{
  "activation": "gelu",
  "router_score": "softmax",
  "router_z_loss": 0.001,
  "n_kv_head": 3,
  "vocab_size": 16384,
  "norm_place": "pre",
  "init_std_o": 0.0,
  "warmup_steps": 200,
  "seq_len": 512,
  "doc_mask": true,
  "steps": 8889
}
Below are experts of layer 6 (counted from 0) of a mixture-of-experts language model. Rows are named router (the router's row for the expert), up (a neuron's input weights, with its number) and show model dimensions 0-191. Each number is 128 + 24 x the weight over its row's rms, rounded and kept within 0 to 255. Numbers have three digits each.
After each expert's rows: "comes after" lists some tokens at least twice as common just before its tokens as in all text. This comes from a sample of Wikipedia text that the model never trained on. Tokens count by the router's weight.

# expert 8
router:134136152107122106105147086145123115144154134105148137153125117074122143094097165152119119084086145124160085110111123127166184141157128102101123132077124144131109128096134114153150118128122112069106141128137122118107148113135122116081167160115139149122092126097095111128111130118071156174079144075153171141103139133125194106120138134152104130168110137137131137121115095150130132153146112098125107088139129165134113126142178133133187168094112190128155144158106137117166122134163147125159122171117122119125107091144128121123138117137122087112140141104150110149136121121111132130
up0:131151156094146093139107119093145133121131175124094118154120139112127137151089107141136118134177138093114089121163131117125168088110156068108147119095136142102153138114130122112164128179107157093160094149102133185159139146160155143074123118108143098198109104090125148152137113120122098154129150104135102134118105120145138134160144139101147087141109085109129102120090126156119152145118131110141103147168107116126129131116131130130105126090128137075155140125087122118143154113118153134150118152086110167097124173085134105096142144120126112094168110104131101127160107130139166142
up1:136165100146157153117186169089135099097107113117114122151121136147090124133078141146170163138120159111081054104138110150149116145153126130118100131106146122132148125134133102112129091130128128150108133102138115099158151150139127136128172146130102156078144106119136099131087135133104135149149150099172187121127132132149153117129132129125084138111157134183116142130117129128136095125122147155114094149118151155119092097177095164145149117165115091115138126135150133132138124089136088102129142129116092115130085109122138112188165122166126103116145124145151159131115120144184077127
up2:137119127142127116169105162153133117105118112143084107146082111116144088094142151079154103093172128133136094145139133130133085138185148095156180095166120158164155119104125060127142157142107135123125133178131096077135134116150122164179149118132157151138122104122187115127098103130115119162090129165134151125146113110093128086152151181134108152098123152138136087109138143110136151142103153115112154130107135125135131119151128122125111130134108111186102150155121115144106118118114090128143104132170128104119093119128132143172137124133162152116118125132122151116087143100143112086
up3:095111157122131159126172074108142143123175122112111120170138101164135066101171082104136122133106128137113102162123138119121106077137162108103071135089167143127159140119124115127093133089138134113146158153154126140143129145167131133145149124117143120134132109107126149125131133156126144120085123154120115091188109165147112147127145132175133148126170124139131114104092126159111126153133150107123143125116109139144125111110118125132130180105117134079138157155115120143156099112135133115168107155122072163125111134119151106118131110112169153086147166147068105109163160129125178161
comes after: " |", "-", ":", " by", " of", "|"

# expert 37
router:133125137090120139106161103125133137112152081115135103110123116076149117121109152156143114104113137112153109097156147134102135090135116120148087108127140137102104147090137120118115105112141137113103138163207143125103149120122096132129195145113142157110116134137172128110114130142156163147123104081140158163117127126144127136164095116161122134155137171113173161151104131139126142122126156138135110161083144140155136105147144198133154171115114148105139154156140100128153114136122110116136129089148120133129143112120140086077132125108159126185088099139112091104136111088108105059
up0:144094177134200138149146164084119160164122086103156121111155142140144116097124094166162133133132140135154130118123098112120097137156106103111145140106106129150145175161108143139125108097174112115087099127136119145149130131117133113122146159163118165109145134137171145141133131142102141156102132098127091096133101132099139123103179140156161132131131130085129097121158164151062142122130140119071133166132109122125139097138136158079110137156129135162128134117100142147138068093102122113122130065159160084131131089121166132126118152111121133118158140109114091118104112126117128136
up1:093108101125150159130146122138109180106114109125187131132104153124130098099134167126102116121118128160123137114103142111154096149169122128128132110155144116106122149133111109089161097128144166142066147159124138114110151110136114148117138125108141136128178070134120150129152132139126141092093114154151143122122129120141124124163121124118109109079136103153122153115081117102100125147114137130114171152087170175059131119088153106114176134097139107099148137108153142181149121141131118138159114090144192123079113128112150104121163172132145125146113113166106118141127110161138147088
up2:129150118092163124130112096120109150105190125146174126145082086071146103110126118133143088087149096139111131113150130124139137135182120118132129132128159130113153143116131122130118132165139121130140130111148149174157137127118107121124107139069165131108162151121120151083132099136144095108120142139088182129163115111133131098114125107127106072155154133139145148142153143153133149161132117094151125114130137137126153108136117110125101116105102115117180137109165078143132116138090154102143161126136146101171150122126116122128090155122181126175077184086158106109090129108098107115
up3:117150086128122140112133136106116128128125125157138143119141133153107114145151192166167159071118144087117108081115128099114114122116079157162107142140136159147129096132141125130153135118106102096105104139131154129197108124110141174149111069132135101123134146130168089102147126103103141106145108118164099099126135142138135088121110138099131127103129108175120128132099142141142135125119166131159121136102146128125160124154110153153153173166113136147096146131175185165135096118131133133096084137108071104121137096113167096111131136124135137141137129137198092140108130124102165107
comes after: ".", "|", "==", ".\n\n", "-", " \""

# expert 19
router:120136122141101122155143137139115137173152098122137136064208117092122136063108136130123136114118119111165147107153158074106149112133138109122131152135075117101108164120148098170142158154096110143103144150146107169078159123115090125148113142128135137135112131124142124162141119175099177139153112124132104143124109112167138141140118115132187149145145147144199127139140122148113120146113156112136093145156130144115135094125129173123113125130088121100162092143117147118119125106118123150119108084086131101176119125102096131122159126117156117183114122112093092116131127117122122102
up0:103151164088075133140126145160135135097143135112155132143125153081151120113178155146145140143142131145144174109107078150138088126118159130146165121098112114142073133086120121132128083188147125151071104105128141109143112128154131112131136156167155120133113129172133123086138128143147123150138095100124181142146121140107115158099140118133139090119114128169109101132124106103087150126143121095142159117142147114119117154097096127180121134097147169123154096109143149141111093106086115123125103151117090149094136102144178117175098162109140135152140146124131119146108162101123148160
up1:114131112126127152147095122130157148103124111088130117141133157148073098117137112138159202133122094167133119154109116133225134139115133116103116152134131113154122117136155150162132088129100087122126127135133148127103137150074080117109140122122089128092098118135108080102122145177130143145096147119131179115141152154104089145105112139149072131137115148147129083122118140154131151157094115147105131135139145178095123179133154104113128135148148107132151135129133114117133097126131144164149112145100109106108128116141148131163124162143094122089087133172165111103172124147118119147
up2:129100169147075098129103148131104092114116114145108132161147149143134115134132116140156112110202161109122104167112123120150127123125118133164129118098149084130109129154132142064135112116127145113096083140094127111111146106129102150128146138163136129069095177146124144102109125128150151183123125130147167062128127147127146127139107158149143146123158113098135151130130134120139150106133097150101135169063144094128159164102143142144105132185134110109136132151119081135134125135146103107139123105147120132101130125076136147157157165141135157094096133106131136086104163095163143138
up3:150109175145087146128105142060129121132088084101114150124128124169143159118142162120154161118123108106110137154122143124114133098150107154111104116094105156153148114106161105107138137128142147107120126118107144109182126137169143158125146146132094109127079179131109149160136146120089120113157124118078109123166152106155215104141139116115153153091146122108186111108142166125141099138131156102125131124117123160090111116127135141112129165099065106164122114135130158151143102114126143125135132123164106123116093149106152128129154109124097116153110138098168108117101145078140113126
comes after: " a", " the", " his", "'s", " t", " f"

# expert 38
router:126172137107148122100135134121111117128136132096159106129146167139077155146111171182144087131102155132131070123170145089100128129148081067137089132120137103098179159147128085137122107158123136129115122149131130118140136112144098173113124124165105165133134087072138128145115137128131110153063119122148107138124120127107153139148145128145108137140127123160147101125129095100173120164135113099123148099126132141159127131176178133147114201132146107131152117168114111128133145136103107089090118155094119128156116132120148075117146154140140116130120118129114098137103083103120116142
up0:140141128107133147145125177109086092137137088113117126158124121142165115121091174173111112133143148096120110140128152193131092130151149137114137141115087132097114175101106144089121152121124130125107101136120120095153094113121144155123123062138136148149128130085110136126148148111094148134140147125113080129145135133139093141139124125131108122186122119146110147140115124129138127094134099139125135163122177141131084130139132115115120141121168111118159138127108135125145146088086187131122143147160129174150151089060143115135118162178148144145081115141115090136130073119147065131
up1:144135161086114109105119123103119133112103120109138119170101089140153126156119115176126137118145121100114143104132106115144104121183089161121135110119105096087124115109102120099166146121128136124166119135120100145142149116129143080117135124123136109152132114108161128148134116086130116120142127087141173112133087113169156172112104121167157105159122119134162147116147148139122135118121072140185136130126183128086123094128143163137114161170122142111130144167093116147133125110071126129120096134154133147092078148125163087130164129195144162137133143120186122111150128147146120079
up2:125091148096162070161109135144111170146160115111133149162126118100130120111131124087080104125153171100105065134157114134163099095116186117152102105143153131116131140136128112137119111112137120123126086125128127133137122145137177125180138111127148122116104097108123143123104161120170129131149125133138154126152082107143176129130129118149132102142163100120135055152086124140153160136166140104125121159149145126129098136112106146114116131122094088055090148146129132084103138119178145130133112115106130135132085155127113147110146128150157122112147156133101141140173122104139075122
up3:152188134150201154102091166134101139124121077120146140165118099136120117119116095160113109137155116130124147150163134096162113111128136129079142111081159108097136109073105151127152142107128151110177158140135145119099137150110122143112137096165112139165134095139153118091117172110101139174108134066151119117148131121142089151113118092164135143104143152104113130095121095114151106130101130149136142136102127112117112116121087146145138141121129116150102146153119125141178084163124152108117104134137121148134117129125173126102110116093096118089134083129127106124168120084141127090
comes after: " ", " in", ",", " March", " November", " July"

# expert 18
router:161119095098117152124139087132095088137142094120148105108143172148170094111057185114119100140099172114137117140149139103127141152141119096153076092124124125113173135074149150133115164133119068127137107152139128163107140114162124122103157117161122158133102149158106104134138153167146139081127115144159143117116102128152124130132111112117084153134154127158136104149142130130111135116150165130131105129182163120137082114180123143132131120094153137074128123117120132174145128115132131110089120121138161112134127155097119073111125121108134124125134113141165133128073131134132175120
up0:124124132153060138104131179116113138132164120125144151142140105105110114148114152124130097108120126131106125117123137089107127153114149119173097093175151177110087143165126111098144121149122181113084114150168117080122147136161165116101104133149123151094116151134139178112132099140133127107126144112126162120119104150149134107143142179135140156188133078139110203140112146158148115130136148120119130120144126167089109121153162153148116133122120137104135119146113146133104097113149179141103162132106116136129135097126096108113125140096113123103151172137104135062151159147090120148
up1:148122146111112123173148122105110174134113112097133147126130137111123158118139110148094136135150132108132135138179138124138121157075111100168090129122114106150107163095100133124177174132125120154123116146136110114175166094129138119129112129130160109098178106121118137145138113148102157140115127150183130144131113135086150124078076100172107098144112124113139164104157149170074145124129120138132137148108090185133111114134161127125094153138123175143090116157165120129119144161132174159115102108131131088126100102116090138130151161148132151167117107150152122104170153119166097124
up2:155111155151132107126141171155114146088133142139149139115129124188145108131160117154160117104117142073110106137139122139147114117132110118134120108109110123142091144130117139145189106109124122178116149131135134118123085142106148182209104150116119150137140146115120145088158148139085122150085150115164073120131115097123134121121100149107149142091095143103082126140084153137144119121099101127103116109165135190079101154146147068140126113148112153146125113112105140163129146133098132089063134153116158147111118119146117117142125158099147158102118116140118160138134140104141144125
up3:130083102126091184134115132133161111138153137075144140116116136166147153110143100109166171137117130119121139128107134164094145133109118165139180164111098090098146152133121133092113140129109136152123133102157137163115141113121125175118112141097146120141146155140154108113139084194158132139084138110173105112150072129156123163094131116125145143138130086067119135105137143105097133142129130155130136137104152114106115178138123149125119133145092141136126074118143135141175074115108118152103143167098123108152132140143109131105078098143131171094114128146149149094151128123150139161
comes after: " of", " is", " in", " with", " as", " for"

# expert 51
router:138087106125123128120129068147105081120135116129166097144126155104141126138094178157131085143116155106119088095116119094123140151153123119113110093124116135099159129125137112139118109136120092115144105141128124124115112125124139068085117147158136120140148144142175118155185179124159104091134131137139163131124133135172149128132113146123108179134117122137112081159141123138148145150145138140088119115139175122186075133113145131129134156115177129072128087128123134201117156150163123109144118141123152101132128134110143084113125094073153119116145114115126121142100109117095163095
up0:159114130114149095150126111108113089121109123128115117129135129104144125088105105072179129135156134128089133112099152137152185116120170119102142131119121117137141124136113150094133156149082132145103118173144147092133109101104094133120129149152111099121090159114134149154144106111121152123139095112106183136124138112149097153136165194145133120113178157119148097155153176134115152147122118105086127159156173134130110128121154122099105135135128127108118151136109120115099118109083145110153130091141141089094055121139134157184174113085110124122134142125113139125175135136107093098
up1:106111122116118171112106103153114120123113137140139103124118144137104133177114117182142136131130120116105115151114136120077124106132111158100140136116106145125129127119104123121139104059076117131114144152082113124136124151143139193127128091166146076115111176136170136106107107179125121115138104143174136132133155090119107108123122127105116174149112138160144112118128147148127123106157127163095132105131114138113136119128124156138140149166155125124116119147148140140109125180089122167157124056178108126111108127126124151140169141127099146158201163080137124155110104146157086094
up2:121090089136144118154127122122101110151141139161138174158156160116128090115153128172090151131086124157140108097145117129118119126190098132149133080138112139132141108115129112121109154147062104148096098115123079091128100179095118091099134091145157189088121102112120148141102143149107123124092171090108091121132116143109125152124151144143148119133121121153073167139114125133123140158148117150083143101134126148128080165108124141151162118140151124127099116140153124107117105074112133124133125171159096102129153119093136134156153111136135114086159136136122107143155128090134138134
up3:143103147134091158113087128149131148101194113128089190128172094162120129122145133162133153075146093125141121134163120119108097151148140110083095094124137133134117135129128099073154120097115159141133115189116158123168140143124133114146126122158163157118150103152124133123143100076122106123108113125175096107129138149108148142088121174159123117114126138123097133143098098139130111140115155128109144126122127133176112190123157114131125164155133146182126120143089163114084117160113124126128128133144153179142111099089125090144111130108114119110151113118158143148120097137088118111
comes after: " of", " in", " for", " |\n", " at", " to"

# expert 24
router:158154133106147151129133129159113120151160110127114134097130142103178139085117129159141137135140108097146115081129141110092131102131120112147106103118117142137125146118133139126149110145130129074093167135142125125072122118124096156122146156097143129145117152096201070124127156150145130102138090090125108185100095116169137114126135128137169113124137140121131158138135133143131117115168171156107133138160163114144179182086157130141156159122107106128126128178135101132169143086150109089124136088153139081152113111099150096129142093087105134164113124160124146119126100123140155095
up0:133099105158172116077103093148147127153126140132145168152087154143153108095136103125104125118123125125112135156129132132140132135141127139084131118039167098131159158090113105100110116151132138155152154142171118136083141170079104155144160115109118109104112139120181149116144113120168109089145122131141081111119121135122152092107138148095107105110117126137119148115107129090123124101135079109095149103142156162122145146115129158091129106133122174152112136169133115130149161077161094134174100149123104107156108133135149105102186134117128128112160141132116117151123105165135141127
up1:086107151108120133110142118154144147071162157112132167125100126148155118074087134102114133174172120130162105125135119142113099150114156127106130094118146125121109161117117126173145162131123110143171115091138134189149077085152150106151135119160106137102088121113166159108108128095152157089084158153110108103128119094166119173137128108163136114121090132112101131130115138113166127133130130162115157145105189111125146159097120131150181140080143129150126122111111137128094090145147150116127141157103072115135106147155121119115108130119089113135121150110106130153130153125123138108
up2:121102125108148136101116155143165161123133115114180105138165124098119093088108168123135190132144093142126135103174123137112123123145135104147116146184154123108154115113126162130128072156085144173130151140138100133074086147105127135090147103100126126123116156126115101079161099142066159163100097142117124125094115135138126128172183135109144152148178116131137136147146126080126154132121104167112120112142140121077116129125087133124105145121149082103141140123122093117145131103123131121128137130118139089093140141155129084089143140105121177119097142116114162117144119138126099127
up3:110111090107127153182127123097118100136139112119150146119123152078123173081114152138148115145180161121146104113122157147148085090152120149158120148145141081114103182098146128119109145116159156114092107140129115129103194156126122157133079136132148196113098142133089122105125143112124110126141125139143124110155128136183129141141121154112150108097146158109150118129152121150106129175155138099164132126146113099108108097152086130133120140099134107150109178102109085128121114141123126127122133126108134137136141109114150090124105137140068095132130143170118089072090099133097133130
comes after: "-", "==", " (", "\n\n", "===", " was"

# expert 9
router:126113151097117116049148148132101151112143116115147117129131136117165110146107124163117105114087169104144131103121085158102200122150098139137112106106135136136137125155145093119108115138126085089118154154103109140126122139166126124139101125129096138134129103131120077168135148109132137091099106132143153182124114136126115133134128098111138119153128114125154132137184141128180171146138099094086094105116117159164135109110202107157144143115123158153155127155094118118121172141169111145123114149113118129134145139096100141068157124166125125118125115072159110130124128095099137138
up0:147131125111106086155110149126111114131155132081102178134151159095130120135117121168118130137121105125112118110109139091166118127085108164108101115131096138145126124125101150181116133090141128158119124131122126131144094126128137124111134140134170131138156157146105142145122150123150098102126116094153175146148108113121144124108169139117110146162148101071110123212125146118139150131104108098136034133116140150126160141115171120125125113092132116115137155141170157116123139103085157057126118180118084120114110096133132151085139113162142131112130104085146124129128120154166144135
up1:132126143126155153107129166100073176110138119132146113114124157149116119089154098139159123133128092103119115090138153126163135155092097159124121144114122136138125162112153129107100142178132083108110125142135166126133139125154129121108095166153168111097124119175115115141130145143120108129139127170145132130152098193069147159139175100114120110113102142131140097148168086116143154159112110111124115134125122096125105153102094156086132104136102147137091116197107120140118132134119120127196075163150114161163107143128078129161118124130114131146110122170123138151105099112126124118
up2:133130102147125107121104090137092136140148125071090152122131100117116178139122142128116106143146163098125147133138147098133103128161139143088124175148167182154103120151178139088141128128125142146136144144111166142101119099142135113124137125107140098094091124159100136083178087124125172120124159162135129135098157114128141156153100122106126144136102104133100161081093124136126141111116141115139170106120153091114127086127152114142153112086107138117119101121102133137133117134106141167100135129136131105120077164162126167072110114160139071157159144136119097199124127123130111127
up3:147154139148068136105099178119103138139113100144147065154106116126143138128163111125109099148124160111118200146134141122116161108148150113111108151149179120110134125086119136147093115177145128128114173156125115089103098122106126138087116124110102144140140130139138121141117107145110124153163119147075148161113116127111082125114098148109110123134133110160125127129162115175107129138110165134116111152186133110138136105136100167107162106118134123188097093142099149134116126111144108157182142119162143120078104176109199154124115144126132145101111118127114131126127122111119145112
comes after: " |", "|", ";", "1", "i", "″N"

# expert 59
router:110213104109166144135138106145128123165133164116147134094168117133078134123098137148126109108130089125166126125156125077095121110142114108145119149150108139060149152122152063156125154134127111135127113134111143140118133143148115165155079146149128161176139119078172130125156132143111144116128129118129096143091085111117184133139129085124146147157113110134198124100126101112130097140088134088126142121135152146170155147146137124128136167127117135113137122137111169127127133131105085086123093117083139132141118132106127119103123157138140125147121100121084086124089115111124133126
up0:127093130137134092143153150142135154126102082138131119130134129133132126173148143168163138122142126111135107118157167107135069108153165130132100132112110144155176086111144108103176123134134110116083138099188127078147104134150102140132103150094104121136128124149174130124125172115095098101109170132080140138128160172155119148138127133113111135100176118073123135125131103113150047136110154135120149157093163147092098143153125136166129159139130128119148102150141132120098161156097146167095143153151150147119129115128154110150124119156120132111088148122146121114083128127106149100
up1:081113122131136102145089148122122088121114132109134165112139110117137152126112104133080061153154169105141131107147156088099110168118114168126093111121110110144082129129113092131146092118105171125109147100120142105184135106129119122130123109107143143161093109140126103118130130135106169106136160124131100175118139152090127108144113148149110113097139122103112126123139140149144155124099118135152155172116164132147101178162129147132094132146189122084182130110175124153142115095182139120102141087098136116136180136099111126162113112159129152124113100148108140151166111120102141133
up2:134114120094130115140113104135135133130149096168129148158106149137165103128088130077125100105124162111129074136142121135151116158120113140107164129138149116136125156143113124113162150137154116173156110069176145093180099085104077152139153114134126150084139119150102109105132126144122118121101139134128142104147120091139154119124125105128118165139187113107176125142081194162108144114136131143130098138077124120106099105140121118156096129157126121097101145111153127110164183126095171173132123110118103148134081098184111119144129114112123127102116124144132147125175118132125148127
up3:080165141114168080126131133110142106153169127162118132126124145140098117179170111137113155137089123130171101089110094118128117151169149111125175128127118158071120083141181089146098164121140132145093113122121180128113118120114092145147117134145143110132125124079096093148112140146133100120147148126132108129140085129145098118137105122127113098157137206150121113115113135122161123157126148124169153077163138141115100150133122096127152140143160101119124180130169112103102093117146144101123133147097134125127157132090122129103113093135162127116143081133130125094118093120130150118
comes after: "20", " ", "19", " in", " the", "18"

# expert 26
router:139188077100121149126146116129117137188147091126138139130125144062119078144085158123153129112126148121147144125160106092146119129141121117130130139129119075119100135123126123093120143135090110084125137140136119135121117145124098111132117161120121148178119108171180131101148143117171116079113098128127083171096088089199108133174135119170145137111139141156123148131145119127135118156168152166117127156101133130135132171120164146125125111121108123107141141130124159106143140123110106074154095151095140112111149110113115072139124099138183120111122129155111140128112109106113131094
up0:147093125104119082120104109087123139153102123128094094128148133177137127091121110122118138094132155156131141113085117091120101121099114106151096122148114114104130105144110139149138151149131123158107122115149134134153105136086101123160134115106097153158138072145132111125135078159107153124165111155136149123125100119137100141159137114142115151121151124150111124154144204113130143115129123152136139135078114163158140109121124113123177099171143080153103160181148125115210113114104134156142118148135087155150138079116117141125098146147089121160111108112115150097160106117102175113
up1:091138174123148134133125098140131150133088150166094123114126084118148131135098109092096173103109075126077114154107141130125122183119127129142124124124139143118145157091144119159170114155142138130148118132096104148171141108111191127148146135097104149171118121112150095096105127150163095128115113121139136150101154177116121141101117118128157107123122111146101119091138098096192095146132114126125138134189131131098137116127158094145141101114131151143100106139165178137138125127142101146125169115156096184084123104139109120116115096125143080092165138120147123119169111147130121130
up2:141114111125148134147146083156135131115120108141163107125139146173122109117155088111142117133221147129128113094130130108105174121129121129138096169127162138150129134141151116107084147126130143171147107136135087149093156099156154145125140151145176112105111120140137112113097136060165093152132106115133152144071151135140102126127111108113112139117142088154097164116110098131112167116124124161159114133085117140138086162072110147093098119110148139125139121149143155135113108138100146124124130115118104139124138083084083112168143150170113100089125157140146140135130088121132134168
up3:136099133161146099171102090116107122143124118144156169140161130089131167099113085152086147133149109128138133121104112145125096121141147132131142153125115087117108145115092161098136107162128126130182144141164115124081115152113134124154131145158136126131110135084139124136159150126159168088144116137116131113150131110133140161085117121110150135084139077168172129108122147085136143113148113108140134141125124083100148147127154128137138096136091137145072149147073115137155121127170156122163128126099119139196169068112152103124143137093149148166116140112125130105129069130134104140
comes after: "-", " |", "==", "\n\n", ":", "|"

# expert 39
router:143135138103129135129149132127104098131120139117121086139115158096109149102131135169140083106110076128127132077112127133173126075116133113111102095111126146081136116120133107135145190143099106101124101134115142113102141150142099123118126206118132120138118108130158101143130151129085129169112118067129135180077118136161142118143148116143161142124127141119147167132138113141100105158149131138113133103190131124156112111141177130120169157154131144121145098174108141159117163091118117158158141139105136100147140095083139122113150162082143104082106094147155116112110113099139134116
up0:142058114105132143158129152089112092161165163130139152153132119156150141133158100143120120148100111123189106154106157147082132108140144180108124084129153127128129148140143115155113141086068110074121150154090150120128129146105123176161104131113149109130085114126138136162115137134092132099122140125148093112129129147110125116145067089171139126112114132143139105088148102104151113126155113143135174161129123116176105135156136179115169148141119105118153103131131097121100144111112174166156113113166126138103118152115120124110088143131121098102139146120152128144117136143098123156
up1:135151157117110123168141138128108126115160122156151125125136110115116122160081106106137146087163126094116153122148179127144139133130160110125143133147141108116126071183102093164154139173091118137081129158117139100134073127116174133151142185120165170085115131108118144129152152155130107147149123123109148156119106104107145174161109119169149110106118095106132184140160128107166071106143122146146124125113108098099121151112129113120118103114119162108184150139139108109140112098105137148127121131065112127122105107126114141121119110163090128140136143103131155080113117101129115088
up2:135130147135124112137121127104108122103146118127106130117130124091119147180071153188133123091142157171111123149116145093103096127100148117145108148126120112133176136178139114165124123095153110179138127146098119141137127164155146133093095124111104113138083085159099140153133143123108102147105099131130124160145119137085136114174132166155114155145088148121113089125089148080105118127163149130152145118114152159141064157160172159142115133137120113140151149118161132128138164116118105126085134137133117119125097174116151092094122159166102112138083107094130113116090131140166148125
up3:129111146153116117119124106118110105112114144163105143115114126122118126092127149146132147131103097159141114135113167079113088084150149145165086137137129160099130136164139129170125125135140085109138095147088112138122113157144140079129124179103110124123096141098129123128158155138146151126110129079121084186095149126140128122164129109160151136179124154042183108119132135113099111114135155094117139139156148112146096142168152149112151143128178147098112123131121117089125125144131114148137127096140109115146125090115173169095132127181130167156120140116113164084139120135146108119
comes after: " the", " of", " in", ",", " and", ":"

# expert 5
router:140110133107106103129153143131129131116109128134144097133126159132154149121122123173132130116084151129129113118113117106141140133130097122142124120118138112141184126146123126117162116136144092123093135156139136118121135092118106121159169140132057168135103124107121106134108173159119191084136078135153146163097107101145126144144096097117098136095158179141112117144129111124123102160157154125099105136182145124140114104179120149183119134134155116059127129142109125158147177107118103104163122160118167130136160147126119077106134122132165121113090091146161125147104123102062148140
up0:069113141092118067127072109118108126137155102109147092162132167113106175154132097126130115152113122133142117126084111102103111125132171113125134149125129116125148126139123115134098148160123138120084125149062132113107145126145157093125122109104125128074142107124117173092137111149122099117126092135093104160112148130134124129148102143158113120133136126130123098141153139154157122154112136153147124112162110119147093152152180130201148111096135123107147141125132107143111108125115195139147111180091103143061100118106124128168125126123092158111189129132140155113139115124113110153
up1:158109140134141169123117105115120148122071133144173093103124108136152147101088126110095107165153132110101185128172149099132124157112121113136123136138124132138153145157093090144138127149092139124106139107108111140119154150108100117215113153104109135147143109163117116111090141184103127136119133121126098116112102113146143125128129113131136084136112107115073143140112138117146102142088124114153122084132131129168127132134121127136158128110151092176146127161155170087094088136136073101121065117120100136134103172116095100114158138145125154110157099139139158123126169117160130143
up2:154120140173131147138121117122160107162167109145108142117161162126113094141167095147137136124138071120108102145084127149124167111131147143118155109104108171140136100160164145120112106144132115168119110083136173142103121119111101119129121139142152139137080082142116168118118140130160125152110105101172111130168122102146089142151165125110093135179114119160108118127085147104125181193129125098135145119128100082109081141104123131144127124123164120102102161109165156109145077126110105166104144139161094135176194154123119122115141119113133130116128128136136131120125135118154111125
up3:161118113150133140113161127158126153110115129143126080120137130077114129134165120158093113159134143110121166130152105191156144133157116130141103175134122122113149101156128114076090128083136125150102133133068136157163176093110098091138133154140121140119118124102157151140116116146106073109159151146158140136127107119124111145133128151120114147129116127147073138134153127115150147156160119140154141139124142124143177113100053133131098134101139075165141122113144157154097134134090078133152095147119135066151154129160151134134168123122111090135135165146156148122116117119111106139
comes after: "|", ".", ".\n\n", ")", " is", " was"

# expert 60
router:145092113103087140108143062138130115138129136131151097110108107099158139128114168171120145113093149137140114117079140154103137110128132107174130115130091152122144130142128072135117120121123104096120125158163129120063171093173122108117165138180131138138158112113142110131142197120131124108126093089148182129117119133124165142152102131153130159131146122131117161141131128109117109149160170143098083153143158145168064140115142139142179120109137142125126092140113108151156159135124114145153149090146117127144133125091134121094132139097166116147095089116119116127133109090103143100
up0:099114145153079119114152165086126120085117103131147141133123115115102156135089072152135100087173117166147138137128136130092098137137118121160137130075140093129100123158155128140132104112136140138100154150124110153186141125099142126143126095148137115146170142094112118157103149130163135135169122110162116086150158095123149166155141150085154113176105137146129150112132133151113139160104103114120124133090173111111126118147097178141143132083121161115085132103156142133161112134088164128156129081143142125139117157099102139101110140125102164128157130089135110163177131112142136105
up1:137067151113115097091139151152132151109107147094135124148139162145095138120125122129109137121116125119108111112149138148113112100135146142106147088099088089155151123118114125144130108085097132113146130110123135140173119102145159106125110107118106111101164092178124120120155117108136110155104110109139167097122110128105116156138158178150145191137137117113088090118153150117121157165111126159157131023118141163107149162118152099132169098136141130137140136070146130117105153071145074114125162130158114149124145118145127101147144151130119123122142163112137134123127151147130177146
up2:103130201134106128163169124126169120080123118136139086140125119131118127154129097153177161146155109133172136104154149120103110094121112111140144152109117084152122166137109101133170116130095115150119129132156114144114170100121111091135125102123133118105150148129159108129151127157129164159141113136153124108136117124099188113117095138096155116087160113121170093104099129099149163110120090104145073169127105160123139131098077139123167127139120141121125104128131148112177120092124164094160112083123119136117122130101125111111114111146132134151122178089153145132120170096117088135
up3:129134152135126113148156144114118108172103105123101115183157114173165172094154147095152142129147173106122144142088133097123116163126065098108089132103166100119151161127100108127124144126169149160138138103112127141138084091094149132134150131104131124120118173103151142161140117099158150129136131140113109108131157099114168118168095129118117112125148118098145091099146129137110124125080133153103151139105121097119155123143169163139162126119143130147098140146104095135154079127140104156126120142102138132158117109173182126077078110124138140090128108076110123103143126121113146152
comes after: ".", " \"", " of", ",", " as", " with"

# expert 4
router:138123131115134109124134150141102151153146137115117106145131188090136133104100173169115101114076142134131107114094163143127163101124105136130128080111113115132174156161134083144166145155125083128157169148114102094118131107180137108129139157176092147144105100102102132127116151108140103110115131108143125171114106108103154126145086120149144130131159115123121110179140096149146145104145106122146122121097131116143110099170214120168127140104119157139143104178122120119153165093139112176136132157134115118116122132099108139126168135153123111122081119106142094139146082129114152132
up0:129139096156104154122105129115140153151144113151130094125129177129148103104152115123097108097133147176176138167154111127097130119151097123126157158142141142155174085154124125173094136185159124150166107159148151173137162114118177094186080114157099113128141094125128119141122144142143169143091141144160132090158138138146122111083111113140143115146096137107112145087168072121086092158115136162129150141133106128138108137096077136115154139116146099124114139097095123143140116108109138139157117128099111175148125096143118126119119140139140124118116115099114092150099112134146124098
up1:115131160118131107142130129131130182075119127086147143110152122104116090130119161113147153141163159103146130101120131155139103128149113152162118146142138115109142100111127145147072152098095114130145108111135127085164100152122137131142112103113153092152135142132138103166146141160125121167078136100135144096113124127133115156115167108111057131120152105070083106132116129092177101138090112123160134095150142164112159149145174168163103121154104180140112092129113143151148129157143143182132149127124155095135117139122151153138126102130130141154097132149144163087104093111114130161
up2:135137106139117120117094091134114131126130176143104135111147143142088117132126161120169106131179121119101173148158117089131163087156132139111082144155149153185168116162131153156111121154082129090145133109034144155099141140149105122148122124112056132111083123158126142098115137143117116146118119135118129147109103098160098130092147145155158150103133128136113136142148105121124094131172126119106136106109168076126125137132118133122130114120130109120134101135129102130142110126109097136185141126117114113087115144117119184091113148121122130154135178165126146110082150144099131139
up3:094149148111114140126110141134095151102145136128108174142171150126159137166147133137152143122141128140122158143128122072128126099139141133154124174128109158124152112126142084128131105134142145110111143116151160109096142068137078136102089153148118105100139089136130144140098161072145095131115138116074119112140148156117172159113112126117114169124133057118135153139123086110124140113154130113130154153143135094155126119106123153150108126135182143125081132149103161131122154092174110092114140159168118123149111148128114123166088072150135098132105116130099127095152107104109183140
comes after: " |", ";", ":", " (", " /", " –"